Experts of a small language model: 32 experts in each of 7 layers.
Below are experts of layer 4 (counted from 0) of a mixture-of-experts language model. Rows are named up (a neuron's input weights, with its number) and show model dimensions 0-159. Each number is 128 + 32 x the weight over its row's rms, rounded and kept within 0 to 255. Numbers have three digits each.
Before each expert's rows: a language model's description of what the expert responds to. This comes from a sample of Wikipedia text that the model never trained on.

# expert 31
Commas of every kind, after places, dates, names and clauses, e.g. "June 28, 1859", "South Carolina,", plus '",' and clause openers Although, which.
up1:156137089127087151083043112118173178155078125053122127103131092129116176187133087167127121097177158083141097174109163098112120109082143144119164109119141164115152135090192126123168148126162176147119178119132164146194152125111159085143124128085147133121157133149076146148129128120134132119140087182147110162140139169120127122156121123123121135109077128127143038144120135120109205160130173052074132132134107118038140071077101063081154132154121142129123098106108081181150121144178166
up2:144153186129188088108165096171143153173113082093073125102162137111155130142088167162077119126072145146169139123126104164109129093129111144145192067078060061105127128112148125088116049130175164155137095066116073135158103140132085106099083152137116100078122132102144111182150183189091147166137119154199121099115137105164118165168099163122149153154137137111125129129215124096185127142103125128102102138139155119125107165103132096118087176120134137145128132066097166098115144082179176

# expert 20
Bare space tokens and first digits starting numbers or years after commas, pipes or colons, e.g. Harris, 1925; common given names.
up2:134123143153089153119081115133126125082205163140119106147098135146119142124146091135135111150122155153046116166181105145063104135165111078017098135157094161056186116143139112149107118131143101082174115112122162095132145163164123162146116116182162106124202127112155085132115136135154125162158151117147135142136106115100130148063136170047072098167125125180063113134155101090109168114102199085082136106144116089132132184097109163183104139123163151133085162099177094132094130154143136
up3:134138154105120120155149108177096160159137144122032134127168116097161047100156134102152134118081121136107087083146073114114081149171151095137093074166154121138124035119113123091088142161164166155163094112174058126095153131171209183097123115150142179070144093109150087120064163118127110182086145082102107114156154126150120133101127117123156127100122127129105135120158102160143163126135103149183147171101133165176142113113141139131116134160103160094155118125060145172170164144130037

# expert 26
Leading 1 or opening parenthesis in percentages, rankings and synonym lists, plus name starts like New, Little, Cleveland.
up0:116037128145135147127156095060180137120114126141124077148075097141119120139155120114064176068146084155168152144122109150143115144099112116136189078131038073147200166151157097141124169149149126159169115117139227111161113144069136153119103160128095194134154124135117124109095135109124136133101150123127116106145093112183153166083118166123121076094125158124130113147124118133140097113102097157144139141193131151132103090193139163181108097133134181084106118161131207109139093095058160
up1:151116075135114125149126101096175157117114157136080118084144120138144106063162091094092125154154118155114162112151164119166069088119073147085149118200107192147122116088140109133078114070141135183156151097165144112087147127114147126175089172135180078132089151066190108171113125101107147073099108147111151104167233137146129094160134153164129101116148132121090123114086173150081160174107167111173127120169082166123114087136107173149084108124170150158147139084119141153150101060080147

# expert 30
Field names in infobox and taxobox lines after a dash, before a colon, such as Genus, Suborder, Species, Born, Spouse, Coordinates.
up2:144156152111091133100091143107135172175057168138157150158117136123079058115153157119088177085062163115077057106102169119153139128117127120160118098123104171113100097085181153140104162169154128121150135127085142154145174157167118209128097160111128145102104102129146100076118097127144106097162129087135175199139140148102076180134050102174115132124090164107134088160129061141142159101125164126136096129132101185140091112183133103177100135159151171108183183115088113129126169092099165
up3:071128135107105109123120111141091177111113117102144140100160081075178127115135158105112083101147114140173127104142146145096125084152093112128120080112127095074136108107138162103110107097066154105168139113170168172166169127133072146061131096084146140116156147110134098076118136112222089082159135105137203141102138135166178130139183190117120088173176162129094161143133102165087147160182163085152218119129149120107159154084116114177122087123123118171063111140129117166145192102105080

# expert 7
Common nouns after the, his or a that name the subject of a passage, such as season, election, game, team, album, episode.
up2:082139123125066084086117107158058122078113148132125175097135100064139103142101131145134074160096140119074173060135142098110192143134064158118120134129109217129162092094141108162087178136142121123170128104078163144120121152154083095156163137130115134116160106178143145147114150114105130052084133159118150196099128123167201137140085157168147084135097141166121124124135139131082120133211115128123138084077154058147163159108136155110079129096119138098135147174147170169170111172101109
up3:151086194107126142162141165051098067123115091151141161138121096150129129136176122217072119125136148122080150095148072098120169157133182136109146161149158088094135099120172137114205092120101117145105122152127083156150128173073152122165127181112158175118092128112155136186166177054069159164120121113122108087099129094169109142074143145112122160098105061155103091115153147146135135124146085104140177048141143130156177175124154147151118135119146046097104096119137140095110133141089149

# expert 5
Derivational suffix pieces ending Latinate words, such as -ic, -al, -ation, -ical, -ive, as in sympathetic, quantitative, corruption.
up0:142143135127091135123101174113142145157119157080160158109171105096109097110113082103139136143141116150183063146150094153170154142157117115118132134117159135185111105111132153145154045143122130099150090156180068153116099100089136104076133097121158164126134139096096198075037127127156172169151078154122115129132090193068112129108150165154129110145102096164145094088188163121129131116138170101109117143177033141094066212182083115162095128114137124141158135097102160090150143095084150
up1:136156133155139139083148217120106108128164138141191117085060128165110169133126140052146131160145124167101118140130098098100171114129133061176138066136119156014124134123119108102098091124156135091159136099178179081129086176111104134153098124172134135123161144133145143168145085116151142099068144118109153139156086120158110133137157103088131084177137138137106166161129120143103116153110050213048166123094113137079137122118139137144103153126088129097152120161123133201067122120130175

# expert 1
En dashes, hyphens and slashes between numbers, mostly sports scores and page or track ranges such as 6–5, 9–10, 2–1; also LaTeX ^{ and _{.
up0:111062074117100122152163119183064149121128140138091055118110129154221125095093176142139130161099168174140121157119068152126153116115156136069147123158089204139110079178186136157112106152100093171128129142118157112136053099173151163158141153143105175130128087176183158130138073102133119158085123149090124127121117109143088192106140155136107114176131169163130135097174114099083094120107115140087145131166131139134105090143117158089182106116156094127107221100160159103105130170133161
up1:132047161102185105161114122101127131113092129065071098120117104119123115125130156136201171160174129131076112061122165068130130124156157181106121114127108161149118112178131124126153137120158096134123091132140169096171148134148156134140140220171163143130146159160130162109147127138127107136114069118118067178055122078118074119131180144176088134074144137164154102111145121140157078123091140096125130050152086094149188147137105120152193114113167086143202117142121151090130163067102150

# expert 22
Word pieces inside Spanish, Portuguese, Romanian and other foreign names and words, such as ñ, é, ón, ía, ș, e.g. Carretero, Câmara.
up2:165126038074129194118121128141138139156140063115108093060100164121215107149112123167132085173122142122089144102081119142112186085113151122170087109172096187160130186100159192145176160125165117112088138139130132079198087145086138155139103129083084111115059143129132156173097185132159114081143168142114183118135143109145113121135151086127128073078140072092092110110142178096140078125132139085116103132123166125132137076132120159170122109164158079173140126132167140124110123104137144
up3:122068145132124166086112143129148101098145132169178159112088073134132097159170207137138157110114137151139113133103119189168040156137131161146122175129126141094096101119135139186096110144171093156122140142132119113171032153122168129133081076140111154111080158155153131113129111168098134109213085107118104106125129096081103113124135130225144112114158142169133065155106188051106171152124085115144175134168122184149133178126109161091122146102096148115144112134180098097118136143085079

# expert 9
Pipe separators between table cells, usually after a number or percentage, plus semicolons and |---| header rows in results and polling tables.
up0:075104125115119129110122174122088111164166132130176069143115179126136163150119096140122171014153160147166131103120144092113143128166145152176129134104130145046142178074095096073140122133152088125090086069145166158121146184131116106121144148135146181183092091118119170129101074103144139119149069066143108115109127154165089144149137145174087152159109122094154124134112109117048114093155113175147113115113109106089136133108121063105102100135094172103178092181155117156123210133187126
up1:113134121157120156146123162120150130119191131168076123138070123172149119125160136142118142081088110107130175108116059135152134082089120160107093102195094084134145152118096146147174154092121106143184187091127156139112160140125147076058118156093154114140080132146093143144127112152131138115149121112111133112182139154119121175119072143116096091169112147163110128223140103082167139163128097133179061194117117134062099158102121034178148209118121073084182115132088117134156108141133148

# expert 21
Pipes and dashes opening a new table row or list item right after a line break, as in "| Year | Republican" and "| 10 | Corn".
up0:104110066074047108115132171160115123158172106091150163075110141108110161136148138154083183139112137177162169178116092156089070171170071165085120135157078150103097196111167134153132107116104199140054106116203171101109101131127097136155083138122152176074163150171071173106106166099172153058130100126129196077120111152114132166151189134137169145098115139114153114083145118123118120160093136111124142102123127144139108158159151116093130143115081115145131103115127136138095107116118187
up1:117066141125089076134093179132126125119104109141101071106119144089084108134084159114097170141113150097155165119109086104137183069131155101142151115188189070109173162122097103146123122130091155111153104107131164105099141118120061193117118178117183165159105202120074135089139107087131138161182122132166100131210138169166156100118128208159135153151163115132122106057142080110091151130159151157126122141152129178108112153190103171123102100144123111098112129072164121184112070134161148

# expert 16
Periods ending sentences, often before a line break or a new capitalized sentence, including ." and ). forms, plus initials such as R. and W.A.
up2:128164165137099151107154136110138110121175175139123093138148115140109136145096153234107162129155056156085160156053084105129152076149148077077180124163143130143104150139089155150139114104147118194179130146104110084198156160059061075131082143146134082152138141125159134155104138104095162153153130097105119141112113154158125119058111122122158172085139121091142129127141125121129147116167120095183109122145081122065145155113171172071107141136137147127149139090086070117181096043157116
up3:129136148098169118129150092135120129180103149080124124093123177115132157127130177170122129133161137117098144115094110116187117119067115084135115116103097122141172047118134184118135129134119123147174043109146130154128147133173175077080105135128085137102188163146161065162144128066135156120153139141128167137165173124177093148127107092128090144149147111179112139053119089160105124159082087173159191149053184083096150091184180113068076109060162097120184132116122134139143128109142142

# expert 10
First pieces of split words after an article or pronoun, often prefixes such as un-, re-, inter-, pre-, sub-, e.g. unidentified, rewrote, superior.
up3:148111097142154090193164065136088136135198138145107110146102075157123165130156088123108174106077135149070081080100135166148152107151075170119097121125169090104176140148100138177130148114163131153112151083032087128130096102071133140144156095055152143080149126151141135157192096057109160129148114119154137162145089130120114126106079122159115173155163151135082151113103098146168110185117104137200112121125103156122154128080159117165176131097112121200141115111077184082147129150128121
up4:111119078194147142118148098160123127105140097140123159158124106171162162130122124133138146146167193121067172129104140128143117117160095095118196105097115094121112114125118095096109120129098160034125206152094190063145109082115181154097183157137154186111124133127135115147111132128164177073132171102121122115120136151148222152121188129117141133118140069131063150172123140082151160168158152134089101159096139177071088061107094183128154163083125139151073141105124122101094092116110106

# expert 0
Line breaks and heading markers (==, ===) around section titles, such as the newline after ==People== or ==History==, plus paragraph breaks.
up0:144054137092128147077111137150085083155183086143093114105111168111164163116137093099109131128153164164122126134135150166145085087129163227155140130162163147083092111101134129137139120158163136097129137151126128199146199144112155146164092134164160131165116103173139155132132108151089072091120119073103113130118110148133156084165109109108095150080129096174151132139074083207123098141052146142075138104166131081190155095125107165147177090125128108141142133149118124102098110030155191
up1:167145148088083153130166091142099100089089190142152165070089092138085137129081157056123095175136128098067098188183057103131171094172146191081075116165125095152079182153094139176183093119125119103153114147124178119110139131146199091188130127117136149153130141133124096062117090119122150099119080144085185135118118122130116151120144166107130137118139142136143144126151065074126126154136124145185124152136091107182137082179176120122093109130142127113098099166124111152116112114086199

# expert 28
Middle stem pieces of split words after a one- or two-letter start and before a suffix, such as ig in disfigured, configuration, ic in efficacy.
up0:159121094163145098191073113134141122174056072144121164140152126131148123081154175178122127117169102101061130152135105116085080132158135189121123094220143099108162166126100071075073139075077132157094099159109108165118133176106120132155122122134113107129156170159164133195128147148163099088139084150151077074127118152168141144104091104180133150115073173099119119113168079147121127137066111120189097122097104129129138169152111169122121163168135103099150088116169157094178095141121184
up1:084188146133068165142082081159130127093103097161129148143142142134169158160122144096159104165185154179152161115146134123162096177069103143101112172045141139104128091112112151150091166078101070129144113158129113111148128103122124143136159124095132132149094179096159037133083121116150151144116143144128118143134167133098140142079091149176116181073173062165105130086162137107132157099123158113190200134193076079170098134081085064134175123143132160145138084142154103114105088098134134

# expert 3
Middle word pieces of foreign surnames and place names, often Slavic or Nordic, such as Shk-od-ran, K-ow-loon, Pet-rov, H-ä-mäläinen.
up2:105199123223113158155157115110112119181100114118114141124140142109182113145150170157115084087123084136156121099171137160131028132133102150177133134128111121077096158122068092152106078157179152133107191146132123081094134183152136109160107128108112106108080112123178134179114116069103100112097133139092082126094152177129158052170175157095110123135165141159169127136137124073138127111127039107136091152103085115111115174153133152115109096122158133186179123094134110119214136111142107
up3:129144159143110136086159091139096129069101168112111120124175105064109127139148138156114085128049101117097138151171112157100120156133089138174106133079130103098126154112140109120101155108145097142166164164159137080062122122117187132196065077137165120102131120137120133206105132201131124095104075162146188136122158092125125094101110088123198086110158142143115150167134139193120074153091149076128115171140197152175091052123167128177125131132114128217133091120168132137134146161141132

# expert 12
Articles, possessives and number words starting a noun phrase after a preposition or verb, such as a, an, his, two, other, its.
up7:141140138200153156085067160089107076089153140102144139229126127159089111133163115131098142170137130125187103107129126169116114149145132138086099093134134126154142139131156103129103142126101096147143150106136135137164167148146157170126153149116152094047131114105104165051154197043131148048151134105174128140094202120159104127146075136174114154140151095124114112085137109119139083097125143132135072149143112166142099085167130096125198206107112118123131157097140096153128130074087048
up8:056106150144174165076155160149108086117146106088109198119091099097116126119123127129074161066166145195138138095038087114131113134104112116152134085047180157102158118074130194112178142126123102133175136181123191128173098111155084186120109133125099113098093125164151118104113152137184077149048186155125119152133129144113189157105170147107120068113103144143137157119100140124151146134117150105134097127155138109083079096146109121116097092154164100131068131166162107149137123153077136

# expert 17
City names like London, Manchester, Cambridge and leading digits such as 2 in 2022, in tables, discographies and taxonomy entries.
up0:157103109177103078129106116078132127156217085156158168138113157131162111164076130169049148106148110133124163136107079115172159147143163177128138144065143114103177117130133135122116154109075098091150113127184115130144100176136180149117097120089115118157069099107116076057138176095125179126115133121164181109197124120096174094138135143091136122097128129126152126060128115107141161107185095153168140110110073146153191042131071120159097167137140124083137101144130068165102135147149162
up1:128150140100186132121146098107100072177115164082140142118105091120169108086151109172073143134154139105147211201196126094168130113143131083143116114137202193174109156120142085117146131149188109156118127094133160094088122130143078136142083116115159088107136112120109153109164132140073157112081113156134145166075144142121184173160108042119101183071140161159137143130169134180174119130154175091159139136071138122183065134109139135146110130058149142116119083153158154096137089110114123

# expert 18
Single digits, number pieces and unit abbreviations in table cells, track listings and birth years, such as 198-7, 436 m, 16.
up2:126146141075122091127120105073092190172171120094069110142166164189151079094060173117077097096158149162108120187100123178155097107121105148187143169143118125084143106162152099129165125099154131094142142118119164109128136113164139169183162105150214169138121161150123080082195110113100093190113144136162054088154132128092139084154122142143139113144044145143149145147099124119135108168079188142085116119164151117120130090103146122117088120067088156133073134134115089135094170128122120
up3:119092126132121059063091149103151103157114135108124109054178142133155150129112236187075208179134119146113121090121102131144147126177118083182144140143137174070162084195155161102076136126144129117104121095148149121131090148117116066133100132106075177148124103095105143143121143146095121103095103128158158113117158142160127178110107170147135110165181095115100114083111076129178089132194150102157179168156171127114143129087127181081152077159139102164140161137135125091159164132129089

# expert 2
Prepositions and clause-openers following verbs or nouns, such as in, of, at, with, from, after, since, as in "residing in".
up0:209129089169120119164159143080167142078090118194114178091111109099128097112122150099152128072160119084117152143140066130167094122161120118117130136094096089131129063151151185087153080104164079149139118100119159171120160102167133119121110116092216146107092132155122135139182072162084112089056134091110176144070143098123088160143081133146141107118114102121142117130143127106151162163107175161146146171133153169058149114127153136135172138168117127099161056160094161125064116103099183
up1:117127074109156180129128129044103154169068091137175158101174115125141176113145170155148158144113067144166095066177135194120155132133107162120158154134156130128167112130149085136136125143173142111121171073076098083117143130133143086149117164129139085147129125122105157142126132088110133089154127124119120087105107206187167110077069152130196128190098194135102141064081104154153104128080175144112127102170120148129102101134113070131042128078111175113122118138134119172148139153102078

# expert 24
Middle digits of years and numbers, especially in species authority dates such as Viette, 19-5-2, plus pieces of non-Latin script.
up2:133099137188114180140138149072134167156152103095109130134100124125108070225084124186099115094113173093142142179118145138089174170117170132092142124070196138095123122106151112111129178168104130084154182093126128141155106140124163154173087179082152139130134069074199121130149151120117109123157142106170081092165194143125122164080101153123071123065126132099174095095162127077076133130139127129168181075068084165139116129138158101133138125114109148126104164126125149121092127075116172
up3:086106102216097137071146108147105135069072151050126147099144178141104107163127121156172175164117140142112104097144131112133108117167142160127118098129142126097119076165099111102107200118109162164130161108164092120135081121155165143146073083111156140171116127125186139111105106186138130172152057168110096068172155119161097114114116115127169065083095132129075119089134155111087124116089034114139114144190123156197130139118176146171081141146151132184105136137143093165163102140137118

# expert 25
Short pieces starting a word right after an opening parenthesis, quote or bracket, such as o in "(often" and "[o]f", plus mid-name fragments.
up2:143151120098147130134158104198132116082132084191162105126100124115122187087157111148150116127120128079110101108113101066107097165084165138142148139146116106130097135114054143140085083143179177162145138153113095176097105187141118118106120126173141084091112148185138137110072134122201147112187053078135071105163119116143137177171145165111121176151137146102089106145144151143090130126146073147076079126175146132100159121175167150088154110086135071120181089081135120049094168116131156
up3:136066148075094150125111171168104168174118143113183130103090152157137148163085165090118078116133184133081104101129108148170082140162101118107093145146145167067115132187161123111132119155130239156095119183104109110146071136074099128119114185127173183101156134144161033140075117131164108084112096087178125148092158155164157155074113162148093133106083135127112102160132122095135160116055186136148126118113173068148117123129113136160106084073108113118151126152140121136153148112147128

# expert 6
Closing parentheses, quotes, brackets and closing == heading marks, mostly right after numbers or titles, as in 25.2 (77.4) and "Amore disperato".
up0:128128069182100127150070145190084111167133135098212107147172153103129081123160150106127035180118146172130138133140156138103114090166083155131119142125162085127129120143103189125115140140173096145145164140147160102160130123163118128174175123132086063127095157140113110103072137131079177102144124168173112146155130116157201143131100131100109162132091142070179188141179134127024129167106185125116132141122110086156123100097121068093088160135104089132103152135146118176093150106091130
up1:122173143121115121150087104147156136099129158175137117078116105077139184145119155121174134154155131067118098165150099160147137075038126093121160154109087076080130099115147059051183122173143169110099100092114095072144100135132148132099133215116170102159137132172090128118105126186100102151088108076160124149214096190123157115174143127078125144181116153143100128104110140118115122124141090106117174102146179126089155075111106174154117150146100153145132163141155171109056110137137111

# expert 23
Inner or final digits in times, counts, codes and author years in tables and synonym lists, e.g. 1:05.81, 4,999, 1843.
up0:084091065123111196163129085147129075132149090183090122081175107112133157148157129165162163151107112138170128097157096104090109171146185146149088143106132102107104138148137117114111093130136155106192127074119083134135136164171162099141045128064152156083150080143142078076092085141214131148131092146147080163130095094154165110160066098150197118159146142140097131150151076152187122103150161122106163154145146106135148104140130143141110104148101102113095167137145185190092158148166091
up1:141097154119126180072154075172131097129153095089100109112078123108143118129102156129099130129129159115123167113076133157095091097081089181145121087123153123131130147176168149159081113124133184165100139086151124110085195088179163175093099125102137104109183114178153097161108130157072132137108113101021066105130127147160151159096161161149154147131130201155147157169167056100098113103148168154113089102115109133118119129120138151151164135135081083173075119129188144165087192147151094

# expert 14
Function words inside running sentences, mostly and, the, was, could, would, then, plus "Authority:" colons in taxonomy lists.
up0:118133130128071075147162161095174105111158130140103075176091193168130115131181117065093091140153160100166156130164075203094126060120112145071127048093127100138069141133121123129173150118156214165118165136096107103090121166100126109133064133128122126150160155080139104105111099119134108112134168128139110086149123131153142160056154110094110094057111147151147090065161123101151115144080155164153146152121127183140114117108171109132156093115161103095138142102183142117200124169130094
up1:115132083158128138082070153102069124144144124121114159134088131122070086089155146129115096129102083120175128172133156128092130178151125132113157159111147068138177076101173125103075148114103171174074106153134139146185140123180139107139140128200146119133171143067135126052150127163179156091144152129124102113128164143111148160142127082147099089126133109153103153127213130186105153139106151057115107155155082139153076054121105151170099118114129129165076130136137177077095124191063167

# expert 15
Country and first names, digits and "and"/"&" in tables and lists, such as Austria in medal tables and Arita & Gorbunov in taxon authorities.
up0:158159123082093139085178144064159113127111126130132126083153095146103103120093103061127071150150109165162124087135039169106141072089151156124167168111103149139161127111134106115111097073147180235156133171173084111134150102138158120189103186167182155084124102114096126110148161118079161094126073128110131158159084103134095143151105091158100100143149143099106120114209124087179114190111127155101137151169110129173107074136126130158112080137132124167124110114153110172114141143175096
up1:129075074170157132130174106061145159111150083061089076116141095144079114140139131106124141115168139137192158173096144080071139079107124083135164128136169134142113108159095146131097079165115049092160117118165162140099157139195175204190153141113166204082115099115124126093120129144124153130173171133117075093100113148137101143090163131108078136202112126107162132143158141173155123126131099089090162090105112124152112129148159194195097183127112085108108153107122144125104115113126133